{
  "num_hidden_layers": 12,
  "hidden_size": 384,
  "n_experts": 24,
  "experts_per_token": 2,
  "d_expert": 128,
  "d_shared_expert": 128,
  "hidden_act": "clamped_swiglu",
  "moe_layers": [1, 2, 3, 4, 5, 6, 7, 8, 9, 10, 11],
  "router_score": "softmax",
  "normalize_top_k": false,
  "routed_scale": 3.9,
  "balance_loss": 0.00622,
  "balance_bias": false,
  "router_logit_norm": 2.0,
  "n_groups": 4,
  "groups_per_token": 1,
  "init_std_router": 0.0177,
  "lr_router": 0.000554,
  "num_attention_heads": 6,
  "num_key_value_heads": 6,
  "head_dim": 64,
  "vocab_size": 8749,
  "norm": "rmsnorm",
  "norm_place": "pre",
  "norm_eps": 1e-06,
  "positions": "rope",
  "rope_theta": 10000.0,
  "rope_fraction": 1.0,
  "qk_norm": false,
  "attn_scale": 0.125,
  "tie_word_embeddings": false,
  "parallel_block": false,
  "init": "uniform",
  "init_std_qkv": 0.0236,
  "init_std_o": 0.0,
  "init_std_up": 0.0236,
  "init_std_down": 0.0,
  "optimizer": "adamw",
  "learning_rate": 0.00094,
  "lr_mult_qkv": 0.5,
  "beta1": 0.95,
  "beta2": 0.99,
  "lr_head": 0.00619,
  "warmup_steps": 566,
  "schedule": "cos",
  "final_lr_fraction": 0.1,
  "batch_tokens": 65536,
  "max_seq_len": 1024,
  "doc_mask": true,
  "train_tokens": 377700000,
  "max_steps": 5764,
  "dataset": "wikipedia_en"
}
Below are experts of layer 2 (counted from 0) of a mixture-of-experts language model. Rows are named router (the router's row for the expert) and show model dimensions 128-255. Each number is 128 + 32 x the weight over its row's rms, rounded and kept within 0 to 255. Numbers have three digits each.
After each expert's rows: a language model's description of what the expert responds to; "gets" lists some tokens that make up at least twice as much of what it gets as of all text. This comes from a sample of Wikipedia text that the model never trained on. Tokens count by the router's weight.

# expert 0
router:120127119123071136137129187132160126159158112105113118112135094144111079070202094103081112111068130141090150132105115201186160107161108153180134125143120117073095139125109107080114140095133166146125142183154115184149111069181127110142069135175111194086145134139066109112091175192164190164105150129088061123158050103129134130133167117095166127135128144122196134149117129105097139123120
Description: Auxiliaries and sentence verbs
gets: " was", " has", " he", " had", " also", " not"

# expert 11
router:109148184158100162108131098135141155109105147141137108092066151092164189143115169195149164095169082155155144157154142109106127157122174109101083193128169084165159126088173076166147153161094176101153185059142134095164106132122162144104094153150152105152098128133136160195014108116133135139120106119164139067117137123171151098159096094126119097130068128159133099097124079145134148133158
Description: Opening parentheses and quotes
gets: " (", " \"", ".", "|", "===", " (1"

# expert 8
router:148132139158128078180090127100143146113138076151138187106101178120154168144106157142113094072107106182096136170166134107084150106174166135154144144097170115112150153115107168167158093059075115121132169098148114145134101141126105180063183080118156053142139087127126157123109110134116075119153100165169184133142209136063119124142133122098124131098107107134111175091185159153217149120140
Description: Articles starting sentences
gets: " the", " a", "The", " The", "-", "==="

# expert 3
router:137154115109099126132116128114134127163143090035153092111066143136121128142125156143162179160102112138130141192135095108080099119149162098179059135155151126146100122129117123099143078104125129155113154154125120167105142127167102136126149066088134093183150079177106125106093118132177160065099181093133155147171132104149127145131103111118170125114117127200162159163156161094172058150123
Description: Tables, coordinates, aviation
gets: " and", " |", "ing", "s", "i", "in"

# expert 5
router:137085127112124128135115179172103186106128093129123142088061138109125157095135070141118070079054149150108144113138137154155110122124099163168132153138110114140148126161144154111126031081139164129171161148140161114119140123148138100152153110133151093100107159147124125109120075210098084116093145186125117146152176121110111113097122180132113111102111102122128115069134046152151122073146
Description: Copular verbs in definitions
gets: " is", " was", " are", " be", " /", " as"

# expert 1
router:092117148106105143101082114135130111141120159143066084111109192082141093056161160154170119131146148169142145134137113110163147196106107173135124128181134130185091104103113137104153097089125089203089128086129163137128095085095146192165120106107138086162151133147114132197152127101063193115079100089051146153095117202107063100120162101161097121124142079063106179218141153073154126136146
Description: Headings and Romance fragments
gets: "e", "y", " I", "i", "al", "ing"

# expert 21
router:105138161152136077111163150080084099144136071124168132177157162134086103175105131135140104134141166085145091137169128080118126138090152147159123126103156127131150168151129078061154111085158160149123087166102129089119141141122141080126147132155132109153118113066164122103135175133131115072107107142189133140116114112168159127172134178147151117130123126112125120171166081184147074112142
Description: Music release text
gets: " K", "-", "z", " B", " J", " W"

# expert 19
router:104129116131146092141076106155090112145116127168111108124100187162134112133149135154107100131129165142165113128185118126169102139108128147102154137062193137165133081161080093131174117137147111144114102080080083143081151146098188129142115117146085097153096141143140125119213093079111180136172127164210122153202081072164134139146136070106154159151173130108064050158138136161125113128098
Description: List line ends, name pieces
gets: "\n", "er", " ", "y", " during", " under"

# expert 16
router:136149093173152082126126129087154122084162119149128083047148125085079188110172152103146116123118141147101061113126092079122175126134144133103170098137134099151137133130103134083116082148099145194221117143141103171115113102154111069114203080124182179156142056183103103127182097155118127139093104096114138098131125139116129139142137129124145150166146085171094110176145116149111040129183
Description: Preposition on before dates
gets: " on", "ed", " On", " at", " with", "On"

# expert 13
router:085159125102131123078095139098084119150090133138164126141121139124145113105084081137185125112133137136186124186125176131122105112114108144139117178103165141169139126125163131148196084083120155110121176115106107118111179122137146154093161120150105089146111110114100184092150085112128141096142088107135148150175086112078073151117099144166171147093135155125126142042146084163145111110138
Description: Line breaks and clause ends
gets: "\n", " |", ".", ";", "s.", "),"

# expert 7
router:096130112102170101121108167126101120133099144120156093106178173050160144167102095113141145044152127153154102135149132155122162119146125108107172114089191122176128128144197102143082091051142182136135167117172092166139139163124116102086200090168143143178121141152131142112150138144147140075182098163180173117131177172119073152156119129130129131084098105166117138071145138115156163130131
Description: Sports competition verbs, prepositions
gets: ",", " a", " to", "-", "s,", " the"

# expert 22
router:125130125116140089140107138046062098132111133135167171099079113185150189196118097111139148092167039082102075144177135134077128126122179130157136137113151060115132169178099125103181117086103166104119157120177102179096119147134119108101160156100099109126150091140126159091129110129142098158150117158118150135133131133104176106121138092119122205091094094122097109116134164166254123153162
Description: Table and list separators
gets: " of", "-", " in", ",", " and", " the"

# expert 20
router:215102120131142100168160102175136119087167135152137113132174095128177176106086108083142082109176110131077123102142135169162078150142149147077160087139089169157171087182092141100069153181146165151193073111143151128111171145132167147127097201116119135140111175145176147108175128072130078169090113137074080097135134099148141076101166137121095197099149152122123139170151182095086121151120
Description: Sports team context
gets: " the", " and", " The", " team", " League", " club"

# expert 17
router:173165117107132085090198059148111096102126088080134162092172129136088157150132143110104199103111136100153168106133135139120163165091109065106119134147191105138170149091116119093125092200197146115147199145164129167150211172115124110100160104183124097172126098189169095126124123157161122109189127134160127160206124141114133145153132141054153169115156095176082138104111134110085049055151
Description: Prepositions and tied
gets: " in", " In", "In", " as", " for", " of"